Weights of a small mixture-of-experts language model, trained from scratch on English Wikipedia.
Size: width 448, 70.9M parameters.
Experts: 64 experts in each of 9 layers, 64 SwiGLU neurons an expert, a sigmoid router.
Training: a variant of Muon for the experts, 5592 steps.
Below are experts of layer 7 (counted from 0) of a mixture-of-experts language model. Rows are named router (the router's row for the expert) and show model dimensions 384-447. Each number is 128 + 24 x the weight over its row's rms, rounded and kept within 0 to 255. Numbers have three digits each.
Before each expert's rows: "mostly gets" lists some tokens that are sent to it at least half of the time. This comes from a sample of Wikipedia text that the model never trained on.

# expert 19
mostly gets: " they", " who", " which", " while", "\",", " but"
router:107152143129139095125107112154160148122151114120164138145109112105163150163103094158126104123127091128102138130105136098154132138083140183113144129175121142121089159122110139099157127088130063

# expert 33
mostly gets: " U", " Co", " Ta", " Pa", " co", "See"
router:121130166124121141128171124128093130131190106148123105138137131106126103184101101163133115091119104095120127120116159093129124145105137110129157147070113135185127144127151084126101118124087072

# expert 21
mostly gets: " West", "----", " South", " North", "†", " East"
router:111151133158138091124133095129145119083126126155120130113093150146149125148142127146118130108088123095114112129100135088119112148090162150123139167143131134150123140140098115100116110129124091

# expert 8
mostly gets: " due", " p", " syn", " Vol", "hydr", " me"
router:092140168143086125141123153114129156154136121115131174141092141151104126112073109136140087138081140109085134168138133096129149118093141105142116150145091143102105144182108135122143144141132106

# expert 20
mostly gets: " Al", " John", " Har", " Lo", " New", " William"
router:132164115151128123140154125167154154133136114153118116167101146095183105140149130171138137109101112086091130149126139140139123150147130139135141162138091103125119148127108158132131133123137089

# expert 55
mostly gets: " E", " O", " An", " comp", " I", " an"
router:141112137135063146172113135118148122114172115158137103164103134097120134121115141167138109099131114097126127150143154092128138108121126126154176160103093172131130179146099111115161121138115128

# expert 24
mostly gets: "aged", "′", " −", "‍–‍", " (−", " +"
router:158165136122112108079137108122130134169136140129149158125061173107129134158085107147145095082099124109118106121129142124109124132107119117163153145112103118145081129103125124155168112141106104

# expert 13
mostly gets: " daughter", " father", " Robert", " Richard", " mother", " born"
router:135177097185150118117086105130165130159142166116094176148077149099133130147130111184147080108131134107116106141141111143138118112109142150120162146124101127131108154105128127118124136126118103

# expert 11
mostly gets: " St", " b", "R", " Red", "St", " Sc"
router:117155119113131115145120107115132120110117109126137162154110120120128142128083097153133065117053140146112167180112146119177134162087154111123133130130123105172108105155132136116118141139142080

# expert 50
mostly gets: " years", " well", " early", " public", " some", " year"
router:132157148157140128112114135165139120135146116079123154096100113078148151143082114150166088109101140117122101107142168114129159119126108136156149134110108124149081185125079125101103120135127143

# expert 32
mostly gets: "°", " c", "′", "″", " p", " m"
router:141135127121110148093111130163137110160117129135123089141097179077104115158116138152144082059106091136094148149150165133114127163099139151158109122103080136160114143146129166092138132127097127

# expert 62
mostly gets: " after", " during", " where", " when", " until", " before"
router:120164126186095107116133135141100143145110099154106083114113138115147130108112125167124112115097089143110093147155144157119107154118145153115106141113099104119107140147103125145127153113115089

# expert 58
mostly gets: " New", " American", " British", " National", " English", " French"
router:126187151191123078120089139147124141121180146111122148120123106110186142157143125146144115065105160104081144120141173105155104119098104120116149141130089137111120148145104137095133136143135119

# expert 4
mostly gets: " Ni", " Yu", " Ka", " Ku", " Gu", " Za"
router:086151137148136127137146126123141162158133123139100068162076174135174162119115139186152136131085104118112110107120148132148132105102157153162149146122111104134146100112115098122127134140118118

# expert 9
mostly gets: " Mar", " Ro", " Lo", " Le", " Che", " Sch"
router:130145118147096091151117150091109088127136112092154106149123176106146119132084089180153104135133130076133139168122112095145125104103130149117152147121083122146125151145116132128108160132136092

# expert 63
mostly gets: " on", " at", " into", " to", " under", " for"
router:125128098140124082145130152135128109146136122129119085121090113123159121144096148149149083104073063105101142144113174106124068116094093147147131128127084138125112136140106146125127155101123086

# expert 39
mostly gets: " worked", " footballer", " appointed", " politician", " executive", " Chief"
router:099126102190140108155125137147111145159134129120133162109113114083137149181118135151167105114103147103095122137121122139104170112083153121159135108140112157157071137164129153121149117121122107

# expert 3
mostly gets: " where", " when", " well", " So", " so", " until"
router:122170149159154154122141111142113129139103082121125096164096143133132148129105110163151127129108131126105093155170119114135162161105174171086111145108079117132100164130147173130105140145116107

# expert 41
mostly gets: " S", " Patrick", "Warrior", " Men", " NED", "ı"
router:174164109165128114097088147150121117129125134134148108113095144138143154126099105179130114138090119114103096137117138118135140108114158129132163145107098096148143153118069147092115167111115081

# expert 22
mostly gets: " is", " was", " been", " has", " they", " not"
router:118141111131123134097152110152167147123107110139106128116084121125131124146100108165146080125082112116125145119079166074105155156140144162122134148186068156122105189112098171095118126121103109

# expert 23
mostly gets: "qu", " Qu", " Fort", " Ter", "enti", " Marine"
router:137137158125109146110117120109145117128164087121149127129131169101122122133080095129155100094112102090104141121141128106165174120115134198113130120128079157130127175106110111119120140110136108

# expert 37
mostly gets: " all", " pre", " can", " sub", " For", " All"
router:130133112136123116164114138117127127164147071132132120134107110131139164121091122157134116121116093076123142134141175106105107112141112124120126127093110126180107158126084136145111131122108132

# expert 57
mostly gets: " million", " According", " minutes", " $", " hours", "approximately"
router:110140151108123148154104137179119129151143116116096123116106144130150131163095100161152091104161109135113099147106139114152087139097137173136136108128133135153129195163129127126131092107088148

# expert 7
mostly gets: " —", " FW", " MF", " Votes", " Apps", " Result"
router:113156152163107127115112125160110112148192094161116150110100191112153085135120112182151124108108129071115114153159114086096147150113129181143141144130110154139146169121094149161119107084125121

# expert 2
mostly gets: " many", " Best", " Women", " several", " ten", " Con"
router:118161155144082087110113142127157113161150090116094134128115096119152139146110146141147119102123090102110111112155134083113132117142118168149128132182086116190117142147115126110102153111116110

# expert 14
mostly gets: " re", " Re", " Super", " third", "Re", " Succeed"
router:127156149132122105156091135126108169130129110127174185105123139145185118150121099138119089129112148129141155103150144081114145107078154163141120098127084122157159137166154097127117156119132109

# expert 60
mostly gets: ",", "),", ");", ";", "\",", " El"
router:120138163176112106143112105174141115117146152145158142147116125117171113144122088173151118116169144110100120149108132121141140127112132176131151102170100129113114132124111168143139137104128131

# expert 43
mostly gets: " re", " con", " pre", " co", " Con", " Ba"
router:118169136108110102102164140140122154138132127157148124150111150086123112145125096128135109129071107093107132133149134114118130153126132116106150152085100102178120109161146119109095145108090140

# expert 31
mostly gets: "|---|---|", "---|---|---|---|", " sq", "|---|---|---|", " Votes", " Apps"
router:116171142117096127122124137132161148123130121154097171171108131107138131174131125167160107080079100110088121125147116074124134134130166160139102147129123114132108161103151142120108151108102090

# expert 59
mostly gets: "=", " ENG", " From", " BRA", "featuring", " GBR"
router:069136117183125114132132138107152137117165125143118136099109122135196156154135131143135108076075106100108109155119139125126102144106159147111156112134125140144109127145119123157105097118124069

# expert 17
mostly gets: " $", " cap", "c", "mod", "})", "$"
router:075155127154105149121107142171127113148135108155136135159107111146115139198085135197135067120106121111067117151161145055152165135103162149136141122129107143133096182172140105129085105117129131

# expert 47
mostly gets: " ==", " ===", "\n", "---|---|---|---|", "----", " Website"
router:121167142128132078116096115149139135144180104091114108191141124110144135127136111136139122135134154061107124129119137088124099130131133148135160134141122111168095133139123142092072159131090083

# expert 15
mostly gets: " the", " The", "The", " its", " their", "="
router:123141149159082134120138150116112118116171134121119147125122120149151126131122110164154103122129127095104157117130168120112162137110142110113120165149087126163110135130091142119137126100151112

# expert 12
mostly gets: "bb", "ck", " Hill", "ford", "ton", "berg"
router:136143119134103123099133116151148146123152126128139114162096155075136146136126108139180156148071162112130173157129167130161119095119184154155150149145110171144084196127140164129103162131104102

# expert 52
mostly gets: " dis", "dic", " pro", "pos", " secur", " remov"
router:134142138130108139106135113141140127148167154122152123142134123151157156130141115156149065143079093097117127113148160096154157126110119146139115136160091106157144129133116172112110126133105155

# expert 42
mostly gets: " —", " |", " FW", " Votes", " Candidate", " MF"
router:115147154128123116104105175139117126127180128137114155135153177136133119162132100162112116082083130102115113136107131111174153120103125141157181130170091117137113175136099144142132140105101126

# expert 36
mostly gets: " ==", " ===", "\".", ").", ".\"", "----"
router:137160102111140128140127126124131135157166137108140119136139125116122109139103137129109120111114100084107138142145155126139127103101123156141137161105120116127105173154138107149139156161121132

# expert 25
mostly gets: " S", " K", " H", " A", " C", " f"
router:116127138115144088111162151129124139147153129128121146143099165090161137145152129190134130084066093129093088117118125098128127134109159151104132157115115129123113124145072118132138115138129124

# expert 61
mostly gets: "idae", "ensis", "ists", " species", " Studios", " Coordinates"
router:132157137136131137137094094126141138146156059153130125164075128123146148141112131155163102129061103092113090115132161116168128103114165123157178164120141138144131162130112128144149151093129095

# expert 26
mostly gets: "_{", " pm", "}", "′", "FM", "})"
router:140149130129146140116143106150135119131184114115119097124135143125094135103114138168148067118078144101083157162138124074160138104096156139143144143092132109138132171131094128132143083126150113

# expert 35
mostly gets: " large", " small", " this", " new", " original", " f"
router:145146104157115075097159122135185119104157133103137140147100139101180149141134143144156092106124129162112153136122164144167106100110130155125140118132095133128118143138085125056134099135137104

# expert 49
mostly gets: " St", " ", " En", " sub", "St", " Ac"
router:116177138156119133112114114136128107107122111095140151118103162136122142174129084123154083108143082135120103111128153077156123114081122166127129150164075133156097152135083135087110121113139109

# expert 38
mostly gets: " Lee", " Chris", " Michael", " Kim", " James", " Robert"
router:129135112152113111129130096123146125159134122141104134172082162135161125158110124135160092107091147110132138115120162134140119112117169114146147142149088103151110135115110169159118156105111129

# expert 1
mostly gets: " University", " College", " Museum", " Games", " Academy", "Warrior"
router:123148127158111120134117137118126126146162092133119098130140117102147131165127142188165133113094162091078120138100144110123175119103137132109138135157109114163132148144098134122144139116094053

# expert 46
mostly gets: " government", " law", " military", " water", " development", " city"
router:120169162145166090119100108143129112137161130108113144138127135126155136120111110151146083094097112101071131147122134104125145125078104134147127119098112121149128169136112136087126074101128124

# expert 53
mostly gets: ").", "\".", ".\"", " Genus", " Coordinates", " Website"
router:111169123147136078097106115101133111141139108122083122189112129094133112153139143122106101122053122087096132145120117092149114094075139128154148112144106145149109127126106169160102098137121107

# expert 6
mostly gets: " they", " who", " has", " It", " what", " They"
router:115153139139114088093114104113131112167175131136125131117121143107153132177086109148140090120118124137112107101092147090151143155106155151156118148139108150117146183150120136090140138129137141

# expert 28
mostly gets: " X", " V", "X", " Q", "CA", "EC"
router:150142148133123112129152133143122130139188146168132136135113133114132106118146107171150156149082140140094112163114157078087133106100157145102161151132115093137120175133079103137145138128125107

# expert 10
mostly gets: " \"", " as", " un", " “", " using", " become"
router:104147123151169112120134144116165123142123118140092125109095129104136089108141134161164176126101111096130120124094154099161097133088184147113170135165092133151092134132109158115118100130113104

# expert 5
mostly gets: " China", " California", " London", " Chinese", " Japan", " York"
router:118146136137097123098123115111131133181190111129119083110144159128158141164148093131182149097094120100109109139141134148151112104081141128154153165115104092118110143140122131137138109130130091

# expert 54
mostly gets: " Me", " Sa", " Ka", " Pa", " Mo", " Ma"
router:123134166143109128161124132145150170158121112113126131141108196113122094118164120162155110118093108086105122096094132114136160097115128110160158152103055109151136136103098123138151158113136134

# expert 16
mostly gets: " pro", " played", " out", " based", " took", " built"
router:109130109133131106149136151133103144157143126150136122169110163141169131144077099160119095114118105098115090127168181119151094138123087127162155159132080107098129139117123144178125149141112102

# expert 30
mostly gets: " do", " Do", " did", " does", " Won", " Sho"
router:138140136127137121103114127149097139120126096114118133173126177075142156158098132149142084103095123056076135148156123132116136147111110163109110087143092088130125127138102131148113153106120114

# expert 48
mostly gets: "ola", "pi", "ai", "eti", "bi", "ini"
router:147133157147089118108117106139125149184155095133139118177097111144154118138139102157165097151075105068105140116119136125148116103125163142117140129107116114163145161171086159117127111093088075

# expert 51
mostly gets: " W", " K", " Yes", "W", " Mad", " N"
router:122127119159141141128166100143121135136155116144165157115085143070137126140134099156111088114070114131111139147133141117134099119075147140137146128111108131139088168150124108115166144107156125

# expert 27
mostly gets: " N", " T", " R", "T", "AR", "NA"
router:144176131135118090128106161154109158145171118137161114116121141107150104137150115162138089128149149094107128127145148116126120135131198161130113089128111085157160132119105126118113148127096117

# expert 45
mostly gets: " film", " Film", " Award", " support", " Preced", " post"
router:088177113143143077111135131081152122146132119107132182151136155082136117138108133140139096120065142121087127113118146100131124127106166139154103110121094098134139149161111189122104118114123117

# expert 18
mostly gets: " Total", " Succeed", " Preced", " total", " Coordinates", " Died"
router:142148112133136101129118119167094118128118074125116114192093144105157121160144109141136110117131140135109120102172144105102165136118165145132121148120095090138117184154130171147096108112094119

# expert 34
mostly gets: " a", " the", "The", " The", " its", " their"
router:114160148141098118116143102163144134133156123150130151121082104106145121122118114175139140111120141125105138126093171131148132137107170112152135127100079122139145158102093115100116149146107135

# expert 44
mostly gets: " station", " School", " House", " film", " law", " house"
router:114133161121143093130090140124142132129155138110145134159120154100147131135092134151126122081099124109135145110129144129128146133104150132129108157107136146165127186156128128091086140084157090

# expert 56
mostly gets: " was", " is", " been", " has", " him", " became"
router:109123127149138097111139121136146113167134157135091117137067120122165112116094119138155116119113103124133087124119156116121103125149115150120132158164079133112107144132128121133127141133128114

# expert 29
mostly gets: " where", " when", " some", " the", " if", " south"
router:147161140108137136127120108122122154165158144120114129111121132093140145138162125152124139140111100122110143142140139116136189135111149122156120168105079083112089161155137136106168111096109116

# expert 40
mostly gets: " John", " James", " David", " Richard", " William", " Robert"
router:123190130138112122092120097157135114116146139090107109170139153127156151143104114176129116121125103095106136130104151109140138151140170132149144172158097130148115147146111158139149130098094136